Weights of a small mixture-of-experts language model, trained from scratch on English Wikipedia.
Size: 13 layers, width 384, vocabulary 30941, 57.6M parameters.
Below are experts of layer 10 (counted from 0) of a mixture-of-experts language model. Rows are named router (the router's row for the expert), up (a neuron's input weights, with its number) and show model dimensions 128-191. Each number is 50 + 10 x the weight over its row's rms, rounded and kept within 0 to 99.
After each expert's rows: a language model's description of what the expert responds to; "mostly gets" lists some tokens that are sent to it at least half of the time. This comes from a sample of Wikipedia text that the model never trained on.

# expert 8
router:58 45 73 43 46 49 41 39 46 41 41 67 64 40 61 49 54 75 51 62 57 61 67 54 69 61 44 42 51 67 63 46 53 52 43 35 57 63 54 53 61 53 36 43 63 56 53 48 51 48 46 60 61 54 52 39 63 50 37 50 44 33 41 46
up0:66 39 65 60 50 60 54 47 68 53 38 49 49 33 50 41 67 60 50 52 44 51 49 60 50 54 45 27 51 40 54 59 43 53 39 42 54 66 64 65 46 43 37 65 68 29 53 61 44 66 51 42 57 62 37 46 54 53 52 46 43 56 60 48
up1:56 52 45 35 63 39 45 51 40 58 61 48 51 47 55 40 41 53 39 45 32 43 45 35 50 56 37 66 66 57 60 69 63 38 46 45 47 49 46 50 49 29 44 58 59 41 49 64 58 64 42 52 61 48 51 43 63 60 50 36 26 46 58 38
up2:48 59 47 33 42 60 43 61 59 36 39 47 61 53 47 58 38 44 54 46 51 60 35 50 52 50 51 49 37 73 71 48 39 31 52 51 33 61 44 63 41 47 39 37 71 39 55 44 35 41 50 57 40 55 44 51 55 53 67 40 53 27 55 47
up3:49 60 34 46 55 34 63 41 41 37 57 42 48 57 49 53 65 49 43 55 54 49 43 56 49 52 65 46 37 46 43 53 46 55 58 59 38 44 61 51 45 54 40 45 67 38 61 63 52 45 57 49 41 55 46 54 57 44 51 44 28 36 58 56
up4:62 59 65 63 18 62 36 46 47 32 44 45 60 67 57 37 58 50 33 53 60 39 58 50 38 48 48 59 50 49 63 47 64 54 44 21 42 57 50 45 69 34 47 43 65 50 67 49 59 50 40 53 55 49 55 68 50 61 27 55 55 50 51 52
up5:43 54 52 51 37 41 55 55 63 53 59 45 41 40 45 56 44 47 68 63 58 39 57 45 53 58 46 34 49 38 55 34 38 67 37 58 52 47 53 45 49 42 68 47 55 45 55 39 26 51 54 50 58 45 65 56 36 53 32 44 43 51 49 59
up6:53 62 50 51 25 47 59 51 71 46 57 52 44 53 45 48 54 60 65 52 52 45 40 41 38 66 56 42 44 55 49 59 41 59 50 57 59 51 58 64 45 56 47 64 65 52 52 70 55 61 34 50 24 55 58 47 39 39 29 54 63 45 58 52
up7:44 53 53 34 49 60 50 47 52 35 54 46 50 43 74 43 54 48 50 42 49 56 71 48 37 58 64 47 57 36 60 48 31 47 44 42 50 50 45 52 55 51 30 67 62 50 48 48 45 47 36 59 53 54 58 41 34 44 47 52 58 40 51 42
up8:42 49 54 52 43 72 48 43 42 58 46 48 55 55 60 40 61 63 42 63 35 42 72 48 58 44 51 59 61 45 42 35 71 59 59 37 54 46 73 52 43 33 50 43 73 42 49 55 58 47 69 33 55 49 48 51 57 46 47 47 53 55 37 43
up9:46 69 46 57 33 74 47 59 49 58 59 51 46 54 58 45 70 62 58 45 69 45 41 59 66 52 49 51 49 49 45 45 73 44 50 36 48 38 52 69 60 46 64 44 67 46 73 61 33 42 39 64 65 51 66 29 48 66 58 28 67 52 39 62
up10:60 46 37 57 63 55 85 46 60 44 46 36 53 38 60 43 46 47 55 34 60 73 51 54 66 39 35 62 70 42 49 58 44 46 41 33 42 46 63 46 62 54 58 35 65 40 55 59 56 28 62 49 42 63 51 52 67 45 33 55 51 38 50 42
up11:41 34 55 50 36 50 59 41 50 55 49 64 42 54 56 39 53 49 55 49 55 51 61 51 50 53 32 53 43 52 52 66 32 55 38 53 42 37 52 42 65 48 40 62 62 43 66 50 57 51 59 54 54 51 49 54 57 48 53 49 30 55 51 36
up12:63 52 44 57 46 48 45 53 55 51 59 55 54 60 47 61 55 75 59 52 51 40 40 43 55 32 44 42 44 48 55 44 67 46 45 30 57 65 46 53 30 57 58 46 57 45 59 48 64 49 66 47 56 44 57 50 47 65 37 80 47 46 60 50
up13:65 42 63 43 37 51 60 42 53 52 42 49 40 54 32 43 64 36 34 63 47 51 55 57 82 61 41 41 44 43 57 33 55 46 48 48 35 46 38 46 63 40 52 51 35 39 69 61 49 45 41 46 43 75 60 44 67 46 55 56 41 37 49 56
up14:67 55 46 58 45 66 36 52 70 46 56 49 52 59 41 52 62 39 41 60 51 52 60 35 58 33 56 61 37 42 55 62 49 49 57 45 48 51 48 64 58 71 53 61 52 47 42 38 44 64 46 42 52 57 52 32 53 46 47 49 44 44 71 47
up15:51 47 64 50 36 56 41 34 67 71 48 55 64 60 51 44 46 49 35 44 57 57 45 60 49 49 45 52 53 49 41 34 36 39 62 45 54 45 47 50 57 58 38 47 60 54 50 68 45 40 32 44 49 39 65 62 54 54 48 44 62 40 58 38
It responds to: Institution and Chinese names. Words in institution and country names after "of the", such as National, University, People's, plus Chinese name syllables like Gu-angdong and De-zheng.
mostly gets: " National", " University", " New", " International", " military", " Army"

# expert 14
router:39 58 60 28 45 51 55 55 25 61 42 26 52 60 46 48 46 51 48 54 74 47 44 49 52 58 56 52 54 54 43 42 52 48 59 51 59 47 57 65 46 39 66 50 37 43 43 37 53 49 37 36 54 47 40 38 31 38 49 54 42 50 51 39
up0:54 42 47 54 28 37 40 39 57 60 49 42 43 56 47 41 40 60 42 45 47 46 60 45 37 53 63 46 67 49 59 51 68 51 64 43 29 39 35 63 64 61 48 63 60 40 55 50 36 68 71 35 58 76 51 38 66 45 51 45 71 29 58 42
up1:47 57 28 41 68 50 61 58 57 41 49 50 53 61 69 41 59 68 50 47 67 51 35 52 57 59 48 41 47 55 53 47 44 45 46 53 57 67 62 41 47 52 48 68 63 61 50 44 49 58 49 51 61 41 40 57 46 57 54 47 53 51 53 41
up2:44 53 41 45 44 44 47 51 49 51 57 56 68 54 46 62 17 56 52 44 54 43 41 54 45 71 43 35 32 63 62 48 41 48 60 63 54 57 57 57 57 60 59 45 38 48 55 46 43 79 45 44 54 57 48 42 50 48 59 48 46 42 38 43
up3:55 39 58 41 59 59 46 48 51 52 52 58 59 46 48 36 57 60 44 44 55 45 48 59 54 46 48 54 59 52 42 50 62 45 37 50 49 61 45 61 60 51 46 51 31 46 54 59 74 61 45 40 47 54 55 32 49 49 60 61 48 46 57 29
up4:66 65 68 34 60 37 39 47 32 45 57 43 53 42 49 43 45 42 44 44 68 42 57 54 55 54 40 43 52 46 51 46 59 38 48 49 51 46 61 39 65 47 53 45 54 44 76 50 59 54 53 61 68 41 44 49 50 58 54 48 48 40 40 61
up5:37 54 61 37 50 47 40 50 62 37 61 51 55 70 54 46 45 51 70 56 65 33 46 45 59 46 40 40 56 38 68 46 59 41 35 49 50 58 50 53 71 38 55 51 35 39 45 43 39 50 69 44 45 48 59 35 51 41 23 52 67 52 60 51
up6:64 54 53 27 47 38 46 41 54 49 28 45 47 41 49 65 68 57 61 64 42 57 40 53 47 55 48 62 43 45 53 59 45 53 70 33 51 56 59 53 39 57 45 49 42 53 63 41 51 40 38 46 51 67 44 56 41 50 57 55 50 50 58 54
up7:51 59 46 35 47 49 50 30 51 56 48 52 66 52 62 64 47 31 56 56 67 45 45 45 76 56 44 33 64 57 36 66 47 59 56 56 69 52 53 46 33 56 45 58 53 49 32 31 43 66 36 55 62 63 39 44 53 62 34 65 33 39 48 50
up8:32 47 53 52 30 48 41 62 56 57 34 58 53 71 70 57 56 59 39 43 53 62 59 47 50 50 42 50 59 63 56 49 22 56 45 50 62 55 64 68 54 53 50 52 61 57 56 53 48 37 35 57 49 47 41 52 35 53 45 66 65 48 52 40
up9:43 52 72 58 52 54 45 58 33 61 45 51 49 66 61 49 55 33 36 41 50 53 50 54 51 61 34 65 50 57 44 63 40 41 76 40 46 45 40 53 56 44 72 43 63 53 49 56 71 59 44 36 58 73 52 62 60 69 67 34 54 65 61 48
up10:62 64 50 29 53 42 52 48 31 42 51 65 65 37 54 43 56 46 49 73 54 50 58 56 50 54 52 33 50 47 57 45 72 48 63 61 50 52 51 46 62 46 39 56 30 32 40 56 49 49 36 52 48 51 28 49 46 50 67 64 57 60 54 43
up11:52 46 52 50 54 53 53 39 37 56 61 74 37 58 48 52 47 31 35 40 52 53 56 63 50 39 56 45 44 56 61 45 27 39 63 39 56 50 28 58 45 44 54 40 52 39 76 58 60 36 34 42 64 42 49 54 46 52 62 50 48 45 37 43
up12:45 47 62 57 68 61 48 63 55 51 47 35 48 42 75 39 50 44 43 52 53 50 57 39 30 54 47 46 54 49 46 43 52 49 40 44 66 50 59 55 42 49 52 46 61 31 40 58 52 43 43 45 52 66 47 49 50 33 49 54 58 48 53 44
up13:51 38 58 39 29 54 41 52 32 43 58 55 62 44 51 58 46 57 46 50 54 39 54 57 63 66 35 44 63 53 49 45 40 38 49 51 42 39 47 39 50 54 48 48 44 44 46 37 73 47 49 54 50 60 63 51 56 48 25 62 45 61 63 74
up14:55 46 64 54 31 41 55 70 50 24 49 45 51 68 34 50 52 41 56 49 49 35 52 39 54 63 57 63 39 45 39 66 43 51 31 35 53 38 44 55 62 50 45 42 43 51 33 45 61 53 60 70 47 67 49 52 64 50 57 48 68 42 46 50
up15:54 48 48 37 30 58 30 49 50 49 51 24 36 47 51 49 49 45 52 65 44 43 44 64 46 52 46 56 50 53 54 42 66 59 38 44 45 62 51 40 61 34 57 57 48 57 56 63 66 53 52 52 34 50 54 66 46 39 59 64 19 43 47 65
It responds to: Common nouns, architecture. Common nouns after "the", such as town, school, song, family, and building terms in listed-building descriptions like chimney, plinth, hipped roof.
mostly gets: " song", " family", " school", " town", " city", " water"

# expert 0
router:56 46 76 66 56 69 58 61 52 43 43 47 49 63 48 48 43 75 38 57 54 56 51 53 41 39 49 61 51 35 42 42 38 56 54 41 50 58 48 73 54 33 51 54 53 56 46 52 57 45 59 54 54 53 46 51 49 50 52 49 52 25 59 41
up0:39 62 37 55 49 46 60 53 53 59 43 43 49 56 55 51 46 55 62 48 58 40 38 54 30 45 42 55 40 43 61 57 65 40 48 44 66 53 35 52 70 65 44 46 50 43 41 40 51 49 37 55 46 57 52 71 58 46 52 70 60 55 35 68
up1:60 40 57 53 44 61 32 55 49 35 39 66 46 46 54 48 39 56 57 69 45 58 48 45 42 50 60 49 54 55 38 46 55 55 46 57 40 65 50 48 49 48 43 59 51 50 53 60 62 32 58 60 45 47 37 55 63 35 46 51 55 30 29 55
up2:50 51 53 49 39 47 62 49 67 40 52 48 76 62 57 54 52 78 51 51 38 48 66 48 39 59 38 51 49 51 44 61 47 54 46 47 59 58 59 62 36 59 47 86 61 72 34 49 59 42 33 61 42 51 39 48 51 55 37 55 44 30 40 65
up3:35 48 37 51 46 52 55 48 67 35 45 63 50 40 47 41 39 36 44 47 36 48 45 33 53 48 43 48 47 30 45 50 45 38 83 67 70 48 39 55 58 42 53 46 32 46 36 55 35 45 37 48 48 44 54 40 57 56 72 49 42 41 47 36
up4:41 46 54 48 48 64 58 46 53 43 38 63 53 40 49 49 49 54 47 54 35 68 66 46 54 34 52 70 42 63 50 44 17 54 53 45 53 52 51 46 49 36 40 46 75 50 39 54 49 55 46 35 59 44 52 39 49 62 48 50 61 59 51 52
up5:49 41 53 53 58 52 28 66 32 30 46 63 47 44 45 52 59 48 56 57 57 40 32 45 44 47 54 45 50 50 50 45 60 42 62 55 43 58 33 46 48 45 47 58 23 52 39 55 72 53 39 41 52 55 55 53 61 40 48 26 38 50 57 23
up6:45 52 63 48 48 38 49 54 57 53 27 58 36 38 69 49 37 48 63 43 44 60 43 37 58 51 64 51 53 47 47 51 44 64 50 39 39 45 56 59 47 68 73 61 49 52 55 60 60 60 51 53 56 55 61 52 76 48 68 57 45 52 37 47
up7:59 60 59 61 50 34 61 53 55 50 62 40 52 68 41 61 38 68 46 48 50 50 57 55 62 68 42 71 46 49 42 48 56 44 32 66 51 57 43 57 45 54 42 56 57 44 34 52 46 45 34 59 64 44 45 55 32 40 63 59 43 65 43 53
up8:45 49 45 68 52 50 57 51 48 34 51 68 45 46 61 59 30 53 68 48 50 44 55 60 47 59 44 57 44 44 47 45 63 52 61 36 79 51 56 39 62 40 55 57 54 42 46 45 55 50 55 45 41 46 50 61 44 48 47 41 51 47 67 65
up9:52 34 53 50 41 80 63 48 54 57 53 65 48 44 55 70 50 55 36 53 52 56 66 37 64 71 56 54 45 52 73 61 40 43 41 48 37 42 64 48 25 39 72 73 53 46 43 53 51 43 36 51 57 55 57 48 44 26 51 64 53 53 50 59
up10:62 39 55 50 41 55 47 51 40 49 53 44 62 38 70 47 59 52 56 52 42 38 62 51 29 44 38 47 55 50 48 46 38 45 33 35 38 40 55 54 50 49 48 43 62 48 52 31 56 60 61 48 53 33 44 60 52 41 37 42 41 36 35 49
up11:51 47 67 66 36 56 54 61 51 38 52 46 31 61 44 50 33 40 58 56 32 52 39 52 45 51 30 53 55 53 58 58 56 43 59 33 55 48 38 38 43 35 56 52 46 38 46 54 33 36 62 58 47 56 44 54 49 40 33 45 46 58 41 23
up12:47 40 54 50 49 40 27 51 46 65 51 63 51 69 70 55 43 51 50 43 52 67 39 59 41 62 43 49 73 67 39 30 40 52 73 48 55 63 58 43 49 46 50 44 72 68 61 61 49 57 35 42 53 43 52 49 50 57 60 48 51 33 49 41
up13:45 38 59 56 33 43 60 68 55 57 34 50 48 57 68 51 54 44 63 56 61 64 52 42 48 35 45 52 33 51 48 64 45 65 53 41 61 46 55 51 46 47 43 33 55 40 41 50 40 65 42 48 47 34 53 70 76 67 48 50 57 66 39 45
up14:41 36 53 55 38 67 50 61 72 44 66 79 52 62 52 62 49 46 42 39 54 66 50 46 52 59 50 59 73 38 68 45 33 87 48 49 46 32 47 46 39 54 61 52 58 46 55 54 53 47 33 49 51 69 51 61 55 53 47 44 73 63 60 33
up15:50 61 61 57 64 65 55 55 63 45 37 56 61 41 69 47 55 61 49 41 54 61 50 66 56 51 51 52 59 52 41 44 49 53 40 54 52 53 51 54 50 49 40 64 45 37 55 55 65 37 53 58 42 58 45 55 47 49 40 65 51 44 34 34
It responds to: Foreign name endings. Middle and final pieces of non-English personal names and place names, often in sports draws and lists, such as Horv-at, Kośc-ius-zko, Botter-ill.
mostly gets: "ley", "han", " Alexander", "berg", "ara", "ya"

# expert 6
router:42 69 45 53 48 69 44 71 36 33 65 59 62 48 45 47 56 69 54 54 53 50 52 52 48 46 58 58 54 67 37 40 39 38 63 48 52 55 36 44 64 46 34 58 54 60 53 52 51 50 49 56 33 64 57 50 48 36 52 57 39 67 65 52
up0:68 53 48 43 46 65 56 56 37 63 49 78 48 48 53 43 37 49 50 43 58 54 61 47 53 51 45 47 63 56 50 43 69 41 57 67 45 42 47 46 71 53 41 52 55 42 38 38 51 56 52 40 37 43 37 39 38 51 52 63 67 50 69 61
up1:47 66 37 52 31 48 53 51 42 56 54 39 37 42 57 30 54 61 36 69 54 55 48 41 43 38 51 50 48 59 36 57 48 66 43 46 37 58 42 51 56 52 40 64 51 51 48 50 69 59 53 49 49 37 45 51 44 62 53 47 39 58 47 31
up2:53 52 50 53 50 28 44 53 57 44 40 33 48 44 39 50 48 58 64 45 53 44 45 37 41 50 49 49 68 47 48 67 45 69 50 47 43 70 39 46 50 50 54 49 34 41 44 46 54 45 44 55 44 70 57 36 41 53 60 34 37 40 46 58
up3:70 41 41 57 61 56 37 53 41 40 53 43 51 51 44 57 47 45 46 44 49 49 60 39 66 56 36 44 42 51 39 66 46 30 51 52 33 37 42 34 52 51 37 61 19 56 51 52 52 46 63 31 59 53 43 52 52 41 38 43 37 59 56 49
up4:48 53 48 47 52 52 67 58 43 49 47 59 52 62 31 43 58 50 65 43 59 65 33 39 54 24 45 50 58 37 47 54 76 54 40 40 52 55 42 45 48 42 48 56 49 42 43 51 40 29 46 57 58 40 41 49 47 51 49 38 54 54 55 50
up5:42 41 49 43 37 67 45 42 51 39 42 40 52 56 51 65 41 48 39 48 55 39 41 48 53 55 35 66 45 55 39 55 58 37 46 52 55 58 43 31 43 51 28 55 51 35 51 61 41 63 34 50 45 48 66 50 39 58 53 62 45 65 52 61
up6:36 69 45 61 53 60 57 67 48 41 53 53 43 51 53 59 36 52 33 51 37 56 53 48 43 39 57 43 44 66 41 60 61 61 41 28 55 52 35 58 40 45 33 56 27 44 40 28 68 44 56 57 54 62 34 47 49 47 37 55 50 57 43 31
up7:40 52 44 48 51 44 51 46 55 48 44 60 46 42 55 53 34 70 57 55 39 48 49 52 43 62 53 54 50 42 57 45 64 52 54 35 49 41 68 52 65 46 56 61 49 41 43 63 54 57 25 63 31 46 42 40 61 51 37 58 46 46 64 53
up8:52 52 56 51 29 52 43 54 58 43 45 50 45 36 54 67 49 55 51 17 29 24 39 59 59 49 59 53 56 44 35 48 53 54 61 38 47 43 41 34 57 66 45 35 63 24 47 63 38 55 47 32 43 53 36 60 57 33 42 57 36 49 36 40
up9:63 25 33 49 51 44 58 35 43 50 58 70 37 38 52 37 46 66 46 53 42 61 47 49 44 47 45 34 42 51 43 61 49 39 54 42 38 41 43 57 38 53 36 45 40 54 46 53 48 67 58 44 54 55 51 57 36 38 22 57 51 55 38 49
up10:53 47 53 59 65 66 61 44 32 42 53 46 37 61 34 48 44 44 45 57 47 64 49 61 46 55 42 63 39 47 50 69 35 30 54 58 55 55 37 50 61 45 37 64 58 50 74 50 40 52 49 68 52 65 47 58 48 36 47 43 39 46 52 44
up11:44 38 44 32 52 52 55 55 52 38 54 55 47 53 38 29 56 43 47 49 43 46 53 39 56 59 54 62 44 35 53 53 55 54 51 23 45 48 33 57 52 52 38 56 68 59 54 48 72 50 42 46 52 47 49 42 47 51 31 70 51 55 57 46
up12:46 65 52 53 46 48 52 65 33 41 39 53 50 57 57 49 46 48 63 45 39 38 48 64 54 64 45 71 58 51 59 57 58 62 57 63 40 30 69 57 70 55 57 62 63 41 53 58 41 49 62 47 39 40 57 53 62 49 59 58 65 43 48 73
up13:35 51 52 48 46 55 60 49 44 41 52 49 49 59 59 62 41 57 58 63 42 54 44 52 49 54 48 49 47 31 45 45 51 50 61 40 49 47 33 65 44 46 48 44 64 33 56 48 55 56 36 53 56 65 51 50 41 39 42 51 62 65 73 46
up14:40 55 45 48 52 44 63 50 38 53 55 52 59 42 66 51 38 58 66 33 52 50 51 50 43 60 65 43 54 56 42 45 49 43 63 41 45 48 59 44 53 38 37 46 52 39 43 46 36 55 46 51 41 49 59 58 52 21 30 52 62 62 46 58
up15:63 50 46 37 51 59 44 59 52 51 51 36 47 57 53 41 46 64 54 42 69 78 58 51 50 49 57 65 57 64 25 38 67 43 63 35 54 42 57 66 68 54 30 59 48 54 44 42 47 46 47 62 88 59 60 37 52 50 24 55 46 38 56 53
It responds to: Surname first letters. Capital first letter of a surname or place name right after a given name, in sports rosters and lists, such as Lucas M-iedler, Julie H-eldman.
mostly gets: " L", " G", " R", " K", " M", " H"

# expert 13
router:43 59 65 37 64 44 47 58 40 55 39 29 46 61 40 42 54 49 38 49 52 38 43 48 51 29 35 62 49 47 48 48 56 42 54 52 62 46 30 64 58 48 64 53 59 18 47 39 52 52 21 42 57 58 54 42 59 48 44 52 48 54 41 57
up0:53 40 44 37 44 37 50 75 53 38 38 45 48 65 56 58 57 60 31 44 40 56 50 32 60 54 48 46 51 40 58 38 43 49 54 52 34 45 61 64 54 52 52 66 53 59 56 50 54 47 55 54 62 54 46 31 54 40 60 37 40 60 45 50
up1:62 39 43 64 50 40 46 58 51 42 56 41 42 37 63 32 54 42 46 40 38 52 45 59 57 53 50 54 54 76 52 50 58 42 52 39 60 38 37 45 33 52 56 36 41 35 41 52 60 72 77 65 61 54 41 61 58 52 42 52 58 47 69 58
up2:55 55 66 55 54 43 62 52 58 53 52 63 51 44 40 43 60 69 63 46 43 50 35 30 44 51 51 77 67 46 53 43 47 48 42 59 49 65 51 51 56 57 61 49 41 36 56 46 24 59 41 37 45 35 57 43 43 55 45 50 43 41 49 57
up3:36 60 42 56 57 47 39 64 60 52 53 58 51 56 35 40 48 62 60 30 58 58 53 55 52 56 37 50 49 48 48 62 57 34 69 42 54 63 60 54 43 68 64 36 34 65 61 57 38 38 57 46 50 56 56 59 60 39 35 51 52 53 53 57
up4:54 49 49 40 51 50 47 62 44 64 60 41 36 44 46 54 75 64 55 37 64 25 49 45 61 61 45 55 51 42 62 81 47 58 47 48 53 51 57 48 53 45 49 56 41 45 53 47 36 55 40 62 70 66 54 64 48 46 49 46 36 55 28 49
up5:44 54 45 56 48 51 56 64 55 43 50 58 37 46 61 62 58 58 34 59 46 38 60 56 54 35 51 56 63 38 36 42 47 65 57 39 51 44 58 44 45 33 52 26 56 44 54 56 66 40 45 49 65 44 38 45 62 50 43 57 66 41 54 49
up6:68 33 46 45 51 48 42 60 41 52 56 31 40 46 30 46 54 51 47 47 37 53 44 49 56 48 57 35 64 54 45 37 50 43 46 40 48 45 49 56 33 58 43 74 64 35 49 57 69 59 43 39 55 56 35 54 31 56 66 42 40 43 64 42
up7:67 60 46 37 42 54 58 66 43 48 55 40 46 57 59 43 40 60 43 65 45 30 52 48 60 60 45 32 47 48 50 52 60 56 42 75 54 46 44 35 28 55 47 41 47 20 49 43 48 65 41 68 54 57 43 52 46 33 52 52 30 47 52 44
up8:49 48 43 52 54 55 46 34 53 45 42 47 62 61 63 52 49 51 45 49 47 54 49 38 33 48 47 38 39 46 54 39 47 51 54 61 49 56 73 56 44 40 55 52 60 46 51 52 42 51 44 62 64 47 50 34 52 48 74 58 56 20 57 48
up9:48 39 55 38 48 63 53 52 51 50 40 58 62 71 43 53 54 46 40 45 54 32 52 48 41 33 57 63 62 60 44 62 53 52 52 52 46 64 52 42 54 56 44 61 49 41 55 60 60 52 42 61 49 47 44 60 54 48 42 61 54 66 41 62
up10:58 41 56 42 62 54 60 54 47 65 57 47 58 59 44 57 60 38 55 38 58 41 39 65 50 44 39 51 51 53 35 46 38 40 40 53 56 46 47 29 41 57 42 63 47 53 46 52 46 56 51 55 44 59 49 39 62 40 62 53 36 35 34 50
up11:42 65 48 39 64 55 47 52 53 55 62 42 44 54 39 47 51 60 29 67 47 49 58 52 40 52 54 39 53 65 53 57 50 33 26 30 54 38 47 49 57 54 49 58 65 64 43 36 44 52 52 50 47 52 46 47 33 63 56 39 58 50 61 28
up12:53 68 52 66 43 51 39 60 68 54 48 41 53 64 50 74 46 45 45 58 63 31 50 36 64 43 46 47 47 38 54 51 41 57 44 51 51 44 42 31 63 47 66 41 58 42 57 43 38 52 49 43 33 57 48 45 51 33 51 66 46 52 31 54
up13:41 49 39 53 56 57 47 52 50 51 31 64 51 38 49 58 51 48 39 50 53 59 48 56 35 53 63 62 47 55 57 58 52 74 57 41 40 31 47 41 62 57 46 43 59 54 66 58 42 54 54 52 73 55 46 33 39 46 45 55 42 42 53 31
up14:62 48 47 64 59 64 70 60 45 47 46 50 58 30 44 52 34 62 42 52 51 40 43 60 56 46 62 67 54 57 55 63 62 67 71 78 60 48 53 57 60 52 45 53 55 43 59 46 52 47 33 52 51 51 72 43 58 50 53 56 41 46 66 52
up15:56 49 48 43 63 50 48 43 37 66 53 44 41 53 38 40 68 63 50 52 56 45 40 63 38 49 51 44 55 39 57 55 41 42 37 68 75 54 55 46 42 49 65 59 39 43 55 43 52 51 58 49 35 60 45 47 37 58 39 45 55 54 50 56
It responds to: Word endings, pronouns. Final pieces of nouns ending a phrase before punctuation, such as -aces, -ire, -ench, and pronouns like it, they, which.
mostly gets: ", which", " it", " years", ", it", " there", " they"

# expert 3
router:63 55 56 35 63 50 56 63 63 54 51 48 37 61 55 44 52 49 71 39 53 37 46 58 46 50 59 38 51 57 52 47 41 48 44 64 28 51 44 41 58 45 68 55 39 57 35 62 56 40 74 46 53 37 46 59 61 48 59 38 63 52 61 63
up0:46 39 43 57 56 34 58 42 54 57 55 49 56 57 55 48 46 58 56 44 49 60 57 47 31 31 74 43 63 61 55 57 52 52 61 45 53 68 71 40 59 23 48 47 43 44 57 64 46 53 53 64 57 52 49 47 45 45 44 37 60 68 68 57
up1:57 37 54 34 59 48 31 31 51 56 79 51 40 51 65 70 45 53 50 55 48 61 40 34 61 38 58 67 58 66 70 59 50 47 55 30 62 39 49 41 55 61 49 50 32 42 35 47 65 42 42 41 56 27 52 39 45 42 52 41 42 42 42 37
up2:61 46 54 44 49 51 55 37 48 47 47 34 25 59 54 48 51 58 32 52 45 69 59 44 55 56 39 63 53 58 40 49 54 24 57 50 32 38 59 61 43 66 49 37 72 23 35 47 32 35 44 52 49 53 48 34 49 53 57 54 56 34 46 55
up3:58 43 54 51 48 55 64 38 48 73 68 54 40 49 37 51 52 37 57 40 58 43 45 64 43 47 55 60 64 50 40 48 50 45 35 36 54 65 43 45 33 43 46 68 32 34 52 45 37 38 51 34 48 41 51 53 54 52 38 54 40 42 48 60
up4:48 51 34 49 64 45 33 48 36 57 46 55 64 30 51 33 56 69 51 45 46 48 54 52 54 43 48 48 55 61 37 61 64 53 34 64 60 51 42 41 44 51 57 47 55 37 42 58 47 48 26 59 52 54 63 41 49 38 37 43 50 57 47 61
up5:53 62 51 55 55 70 52 47 72 47 61 50 58 41 55 36 36 44 32 40 46 51 56 32 54 32 48 47 60 58 49 53 49 38 62 44 35 43 38 53 53 59 52 52 57 46 56 45 57 53 30 52 54 37 34 37 41 52 42 39 40 78 60 47
up6:66 41 54 55 63 35 53 58 50 36 40 17 46 61 52 43 51 49 50 57 53 37 39 67 68 54 46 56 55 46 48 37 63 56 42 40 51 53 42 49 45 34 40 46 59 25 47 58 37 69 59 55 39 46 45 49 73 54 48 55 35 50 62 56
up7:58 57 63 78 32 48 49 58 59 53 39 59 45 61 60 36 43 42 50 65 64 48 77 48 66 35 45 61 56 55 62 66 45 50 39 52 43 56 41 57 30 49 58 40 50 53 64 45 33 57 53 64 55 63 40 63 33 74 34 40 56 60 69 48
up8:55 37 80 45 45 45 46 44 57 39 45 47 46 43 44 41 53 52 43 40 53 51 38 56 61 45 42 44 53 32 75 47 34 51 48 44 40 51 44 58 41 57 50 70 56 54 50 50 54 50 53 51 56 60 62 54 47 64 45 65 43 41 48 49
up9:58 47 57 47 47 51 31 42 47 48 52 42 55 50 51 46 50 56 49 60 46 57 42 41 40 37 44 67 56 50 55 48 33 55 49 45 19 49 53 49 39 65 37 63 48 41 43 52 51 67 42 37 46 54 50 41 58 54 48 67 76 48 26 23
up10:40 68 73 44 50 46 48 58 59 56 64 42 51 45 60 42 60 66 47 29 51 46 67 59 45 49 54 64 42 58 42 68 55 37 33 54 40 48 45 47 51 50 62 51 59 46 43 59 59 40 78 60 52 38 57 32 55 58 48 39 36 53 55 38
up11:47 65 38 41 51 46 49 50 59 36 55 43 47 50 46 39 49 53 63 35 44 47 56 47 59 77 47 49 58 51 45 53 49 47 61 62 69 67 30 48 47 48 55 30 57 37 53 54 55 47 62 66 44 59 50 35 64 35 45 28 54 46 53 52
up12:39 53 63 52 62 42 39 31 48 58 34 41 42 39 47 52 54 60 41 43 46 48 49 45 34 41 41 48 60 43 42 54 52 32 53 60 48 54 61 61 56 52 54 62 43 52 49 42 49 43 45 46 50 38 58 54 49 57 29 52 65 56 45 36
up13:44 55 44 49 32 38 38 55 39 54 47 71 34 59 51 47 62 53 60 44 47 41 66 58 35 54 45 49 55 28 61 45 60 54 72 58 30 66 41 41 44 71 43 74 41 49 55 58 37 51 51 63 50 63 49 58 40 54 65 39 47 42 48 40
up14:69 42 48 57 70 31 63 58 60 58 60 52 53 62 30 40 56 61 43 68 51 42 54 52 49 39 43 49 60 74 44 26 53 46 66 38 53 48 44 39 60 53 48 32 62 40 61 53 47 61 40 44 61 58 46 71 56 48 44 55 52 45 52 36
up15:55 49 41 61 64 56 34 57 54 53 42 27 45 59 47 57 58 60 59 39 59 55 43 54 51 46 64 43 50 50 55 64 51 50 60 41 51 51 51 49 38 53 55 66 46 61 49 68 54 39 51 59 41 66 57 72 58 38 43 48 51 37 34 43
It responds to: Multi-digit numbers. Digits and number pieces in scores, totals, dates, enrollments and table cells, such as 469, 1,585, 14 June.
mostly gets: "6", "0", "7", "15", "11", "9"